config.toml
n_layer = 12
d_model = 128
n_experts = 256
experts_per_token = 8
d_expert = 32
d_shared_expert = 256
activation = "squared_relu"
moe_layers = [0, 2, 4, 6, 8, 10]
router_score = "softmax"
normalize_top_k = false
routed_scale = 12.7
balance_loss = 0.00316
balance_bias = false
router_z_loss = 0.001
init_std_router = 0.00747
lr_router = 0.00187
n_head = 2
n_kv_head = 2
head_dim = 64
vocab_size = 2048
norm = "rmsnorm"
norm_place = "pre"
norm_eps = 1e-05
positions = "rope"
rope_base = 10000.0
rope_fraction = 0.25
qk_norm = false
attn_scale = 0.125
tie_embeddings = false
parallel_block = false
init = "normal"
init_std_qkv = 0.0555
init_std_o = 0.0689
init_std_up = 0.0794
init_std_down = 0.0794
optimizer = "soap_variant"
lr = 0.00799
weight_decay = 0.0
lr_head = 0.0125
grad_clip = 2.0
warmup_steps = 200
schedule = "wsd"
decay_fraction = 1.0
decay_shape = "linear"
final_lr_fraction = 0.0
batch_tokens = 65536
seq_len = 512
doc_mask = true
train_tokens = 314900000
steps = 4805
dataset = "wikipedia_en"
Below are experts of layer 2 (counted from 0) of a mixture-of-experts language model. Rows are named router (the router's row for the expert) and show model dimensions 0-127. Each number is 128 + 24 x the weight over its row's rms, rounded and kept within 0 to 255.
After each expert's rows: "comes before" lists some tokens at least twice as common just after its tokens as in all text; "comes after" lists some tokens at least twice as common just before its tokens as in all text. This comes from a sample of Wikipedia text that the model never trained on. Tokens count by the router's weight.

# expert 61
router [151 114 101 161 102 152  98 119 166 147 162 118 153  88  97 102 152 145  87 120  98 102  99 147 135 126 116 110 120 107  96 126 120 147 154 148 103 155 102 136 138 161 147 148 111 109 143 175 107 150 131 132 136 102 138  98 150 123 107 109  95 114 117 108 173 142 145 154 151 140 149 109 110 167  94  99 166 118 153 107 125 118 135 165 151 129 100  94 129 120 156 121 165 146 113 180 135 124 125 160  97 149 143 137 113 157 116 151 156 148 141 114 103 108  83 144 160 159  62  98 125 130 136 109 172 142 120 146]
comes before: "20", "19", " and", "00", "form", " which"
comes after: " the", " to", " and", " over", "s", "The"

# expert 227
router [136 115  97 150  98 142 102 117 170 139 160 115 155  93 100  98 129 144  90 137  84 102 100 138 136 132 116 110 130 127  98 137 112 150 155 137  97 167  98 122 136 162 142 148 124 114 150 176 111 153 133 110 141  99 140  97 146 126 115 124 104  94 130  87 169 136 153 147 149 148 152 103 110 158 102  97 167 116 150  98 122 115 139 166 135 130 120  96 123 119 154 126 163 143 113 175 119 123 121 165  97 137 152 133 106 146 108 156 151 146 144 123 105 104  89 140 166 164  64  96 133 133 134 100 177 147 115 145]
comes before: " |", " ", " the", ";", " |\n", "–"
comes after: " ", "2", "a", "1", "ation", " one"

# expert 193
router [151 112  95 153 104 150 101 123 176 142 155 110 152  98  96 110 140 137  87 136 105 106  99 159 138 129 117  98 117 114  94 123 117 151 159 150 108 161 110 117 134 162 139 152 121 104 148 175 107 150 126 138 141 106 135  99 152 131 108  99  97  99 124 104 170 140 156 151 148 129 148 105 106 163  95  99 169 118 152  98 124 116 144 165 146 131 106  94 127 119 157 118 159 138 125 176 124 121 115 161  93 128 147 128 116 157 114 150 143 153 145 111  98 106  82 142 158 169  70  98 126 120 147 107 176 138 124 142]
comes before: "-", "20", "1", "19", "2", "0"
comes after: " |", "\n", " |\n", "|", ")\n", ":"

# expert 94
router [152 116  94 161 104 147  96 132 173 143 160 112 158 102  97 109 147 138  83 126 101 106  97 140 130 118 112 101 120 118  90 133 127 145 144 142 101 161 103 135 130 159 139 144 110 103 140 175 106 159 145 133 132  99 139  93 151 124 114 119 108 108 126 103 169 136 162 158 141 139 155 112 112 168 104 103 169 121 157  97 124 121 142 171 135 121  93  92 127 127 153 120 162 144 120 188 132 129 123 160  98 146 151 127 112 151 110 152 153 144 150 116 103 104  92 133 164 153  76  99 120 126 135 107 184 149 131 152]
comes before: " |", "–", ".", ",", ")", " States"
comes after: "19", " ", "20", "18", " (", "10"

# expert 92
router [152 116 102 157 111 144  90 109 168 141 157 114 155  88 100 112 145 139  93 118  94 112  94 152 134 129 131 111 126 112  87 126 116 145 142 140 103 171  98 141 135 157 146 151 113 104 148 174 108 156 136 117 133  93 160 102 147 117 106 113 106 107 131  92 169 144 146 147 144 134 153 102 108 162 101  94 168 127 152 105 124 115 135 168 148 127  96  95 124 126 159 124 160 141 115 170 139 131 133 162  95 153 135 121 108 143 109 135 157 147 153 116  99 120  91 149 161 159  62  98 116 135 138  96 170 140 112 151]
comes before: " |", ",", "–", ")", "%", "\n"
comes after: "20", "19", ".", "18", "A", "O"

# expert 137
router [146 112  98 151 110 150  99 119 169 140 154 108 160 109  96 115 147 141  89 144 105 108 102 134 128 125 130  96 115 110  87 110 116 151 158 142  98 172 103 108 143 157 145 150 112 113 143 176 102 151 139 132 136 101 140 101 150 123 107 108 106 109 127 104 173 128 154 149 154 137 156 109  97 166  97  99 167 120 149 100 114 118 137 168 149 137 110  87 141 121 158 129 162 143 116 171 127 125 119 164  96 140 140 125 113 143 115 143 146 151 142 113 100 103  81 133 161 164  62  94 131 129 134  99 173 141 122 145]
comes before: "1", "2", "0", "3", "6", "4"
comes after: "\n", "1", "3", "2", "0", "7"

# expert 177
router [150 116  99 160 100 150 103 131 165 141 157 108 159  99  98 118 144 136  86 136 111 104 103 141 145 128 115 105 120 113  92 120 119 150 152 144 103 169 108 123 133 161 137 149 116 108 148 177 105 162 129 123 137  95 138 103 151 128 104 107  96 106 116  94 178 145 157 145 149 141 152 109 110 160  96  95 166 113 151 103 120 114 129 170 149 125 101  93 130 122 158 124 159 146 118 166 129 126 118 166  99 139 145 129 108 148 111 152 155 149 158 107  94 109  84 138 166 160  71  96 126 145 140 111 171 144 119 142]
comes before: "20", "19", "18", "1", "2", "6"
comes after: "|", " in", ",", " the", " January", " July"

# expert 141
router [149 112  95 159 102 152  92 129 173 140 163 107 157  93  92 111 141 145  83 124  94 107 100 144 136 128 114 105 121 112 100 129 125 146 157 143 103 169 108 130 142 159 137 152 116 111 145 177 113 151 129 129 130 101 143  97 148 121 109 109  99 114 122 101 171 141 152 148 150 151 156 106 108 168 101  93 169 120 152 105 127 117 137 166 146 138 120  96 122 130 157 122 166 138 116 171 129 129 121 161 100 133 138 137 118 156 113 153 151 154 148 112  98 113  89 143 157 159  61  99 134 125 141 105 179 144 118 148]
comes before: "0", "19", "20", "1", "2", " |\n"
comes after: " |", ";", " in", " /", " from", "aged"

# expert 185
router [140 112  98 164 102 149  99 125 162 142 160 111 155  97  98 124 146 140  88 125  93 104 103 145 130 138 128 101 115 107 103 131 115 153 160 148 103 166  99 122 141 159 138 148 111 111 148 179 106 161 137 118 138  96 146 101 141 123 107 114 106  97 124 106 172 136 153 156 144 138 158 112 104 165  93  97 166 124 149 106 122 120 135 169 137 122 113  87 124 130 159 119 154 144 121 177 124 130 112 156 100 154 143 134 105 141 109 146 145 148 140 112 103 104  86 134 163 168  63  99 131 134 139 110 180 148 115 150]
comes before: " |", ".", "°", "}", "′", "8"
comes after: " ", "′", "°", "_{", "–", "11"

# expert 224
router [139 104  95 171 105 146 102 123 169 144 168 120 150  96  93 106 132 142  89 127 100 103  97 157 123 130 111 103 111 105 101 122 119 151 147 148 104 162 103 116 130 159 141 143 124 116 151 175 106 154 135 136 135 103 151  97 151 120 104 118 111 109 123 102 168 141 153 154 152 145 150 109 109 162  99 100 163 115 149 105 131 114 137 168 143 130  99  89 124 133 159 119 163 143 115 182 122 128 118 160  97 148 147 122 114 146 107 160 149 147 139 117 101 104  89 140 164 159  68  95 131 128 136 105 176 145 114 148]
comes before: " |", ".", "–", ",", "0", "%"
comes after: " ", " (", ".", "–", " $", "19"

# expert 199
router [149 114  99 158 106 152 100 135 164 133 165 112 155  98 100 111 150 137  85 126 104 106  97 138 139 132 127 108 122 104  91 134 117 144 152 141 106 165 100 127 139 163 131 147 121 105 147 177 110 152 134 126 132 102 151  98 150 126 106 108 103  95 124 108 164 147 155 152 151 138 149 109 107 167 100 101 163 123 149 101 121 114 134 164 136 131 113  91 125 123 147 118 163 147 118 178 130 127 121 160  99 146 149 124 115 158 117 155 148 148 158 116  92  99  87 137 165 160  58  97 120 137 142  96 179 146 109 142]
comes before: " |", "–", ",", ")", " |\n", "′"
comes after: "20", "19", "18", "–", "°", "."

# expert 234
router [143 110  93 155  93 149 100 132 165 140 159 113 154 101  96 105 142 144  86 132  96 108  94 141 138 128 125 110 127 108  95 130 118 144 160 142 106 156 105 138 135 161 137 147 113 122 145 174 106 159 134 134 145  97 149  97 151 122 112 114  97 101 130  94 173 140 150 145 151 152 152 105 106 165  98  98 165 115 148 102 119 110 135 167 142 131 109 100 146 122 155 115 162 141 116 168 131 124 128 159 104 145 146 130 111 147 106 160 152 147 149 110 109 106  83 137 159 165  61  95 133 126 139  92 176 137 123 149]
comes before: " ", " —", " —;", " .", " S", " W"
comes after: ")", "1", "3", "5", "8", "6"

# expert 166
router [142 116 104 172  88 145 101 122 155 141 160 115 152 101  96 107 155 144  91 122  98 106 100 150 136 128 107 104 109 106  91 132 116 144 152 144 102 174 108 128 142 161 125 149 116 109 144 177 113 152 131 130 133 108 137 100 147 130 106 115 102  96 134 110 171 137 149 154 154 150 155 107 108 165  95 104 165 113 153 102 125 113 139 171 142 123 109  87 122 131 150 122 165 148 112 177 130 127 130 162  95 143 150 132 110 152 117 150 144 146 146 114 102 101  88 141 163 158  65 101 130 126 134 100 178 140 123 148]
comes before: " |", ".", ",", "–", "th", ";"
comes after: " ", "–", " (", ":", "/", "+"

# expert 238
router [153 117  98 151 103 149 100 129 170 136 161 109 161  91  97 107 142 137  87 124 108 112  97 152 140 122 116 105 127 111  99 123 123 143 155 144 108 179 106 137 139 157 144 153 115 111 146 172 118 158 135 126 135  95 154  95 150 113 106 115 102 106 124 100 175 129 151 148 155 140 156 104 110 163 100  97 166 123 153 106 122 114 133 168 148 131  99  87 120 119 154 127 163 148 122 170 135 127 117 157  99 127 132 133 108 159 112 155 154 156 150 111 100 111  84 139 164 162  81  89 126 119 138 103 172 150 122 147]
comes before: "20", "19", "1", "2", "18", "3"
comes after: " |", "|", ",", ":", ";", " in"

# expert 95
router [142 104  97 156 100 151  94 126 160 144 167 106 158  92  93 111 138 144  89 127  97 114  95 150 129 126 118 108 114 106  98 132 120 142 153 146 108 178 111 137 132 159 132 155 119 109 146 172 108 156 140 127 141 105 145 100 146 121 105 116 101 100 123 107 168 139 155 154 153 148 147 106 107 168 103 103 166 124 150  99 121 116 135 167 140 130 112  89 128 121 153 121 166 144 117 179 126 132 126 161  94 142 138 140 120 161 114 141 146 150 148 122 110  98  86 139 157 163  66  97 141 139 127 103 180 151 112 148]
comes before: ".", "0", " |", ",", "–", "09"
comes after: " ", "–", " (", ",", "′", ":"

# expert 5
router [146 116  91 160  97 147 100 123 175 143 158 111 158  94  97 107 137 135  90 128  93 107 100 139 130 118 128 101 113 114  95 134 121 147 154 146 106 168 106 122 140 163 141 147 120 106 148 175 114 147 129 127 137  97 132  97 149 118 106 115  99 112 116  92 172 134 150 152 147 136 150 112 112 165 100  96 167 119 155 104 125 118 134 166 148 127 110  94 138 130 158 126 163 146 121 173 129 124 122 159  96 136 147 133 100 157 122 152 151 151 149 112 102 111  83 143 164 161  65  96 134 127 137 105 173 146 110 150]
comes before: "0", "1", "20", "19", "2", "3"
comes after: " |", ";", ":", "°N", "″N", " /"

# expert 126
router [149 113 100 154  99 155  95 113 171 139 163 110 154  97  99 104 145 145  87 106  99 107  99 142 139 120 124 112 114 110  95 133 121 129 158 143 109 171 104 130 133 162 127 147 117 112 148 177 109 159 132 124 129 105 150  95 143 135 103 118  98 115 130 108 169 138 157 157 147 145 156 100 113 164 100  97 163 131 148 101 132 120 141 165 138 130 107  93 131 117 157 118 163 143 122 178 130 122 126 158 102 147 149 128 111 154 114 160 149 152 158 117  98 105  87 138 157 164  65 100 121 155 138 103 169 140 120 149]
comes before: " |", ",", "–", "\n", ")\n", ")"
comes after: "20", "19", "18", "–", " in", "17"

# expert 81
router [149 119  94 156  97 149 101 128 170 132 156 106 154 104  92 111 144 139  86 132 104 106  99 153 135 122 134 110 126 123  93 123 123 150 160 148 110 169 101 118 137 162 134 154 118 108 148 173 117 155 131 132 129 101 146  98 156 115 111 112  86 102 119  97 172 128 150 148 149 136 151 101 107 165 104  93 164 119 147 102 126 120 135 167 148 127 108  92 118 121 161 134 165 145 115 168 132 129 116 165  96 130 143 141 105 160 110 158 153 151 151 115 105 115  82 147 160 162  74  98 135 130 139  97 172 142 119 144]
comes before: "20", "19", "1", "0", "2", "3"
comes after: " |", "|", ";", ",", ":", " in"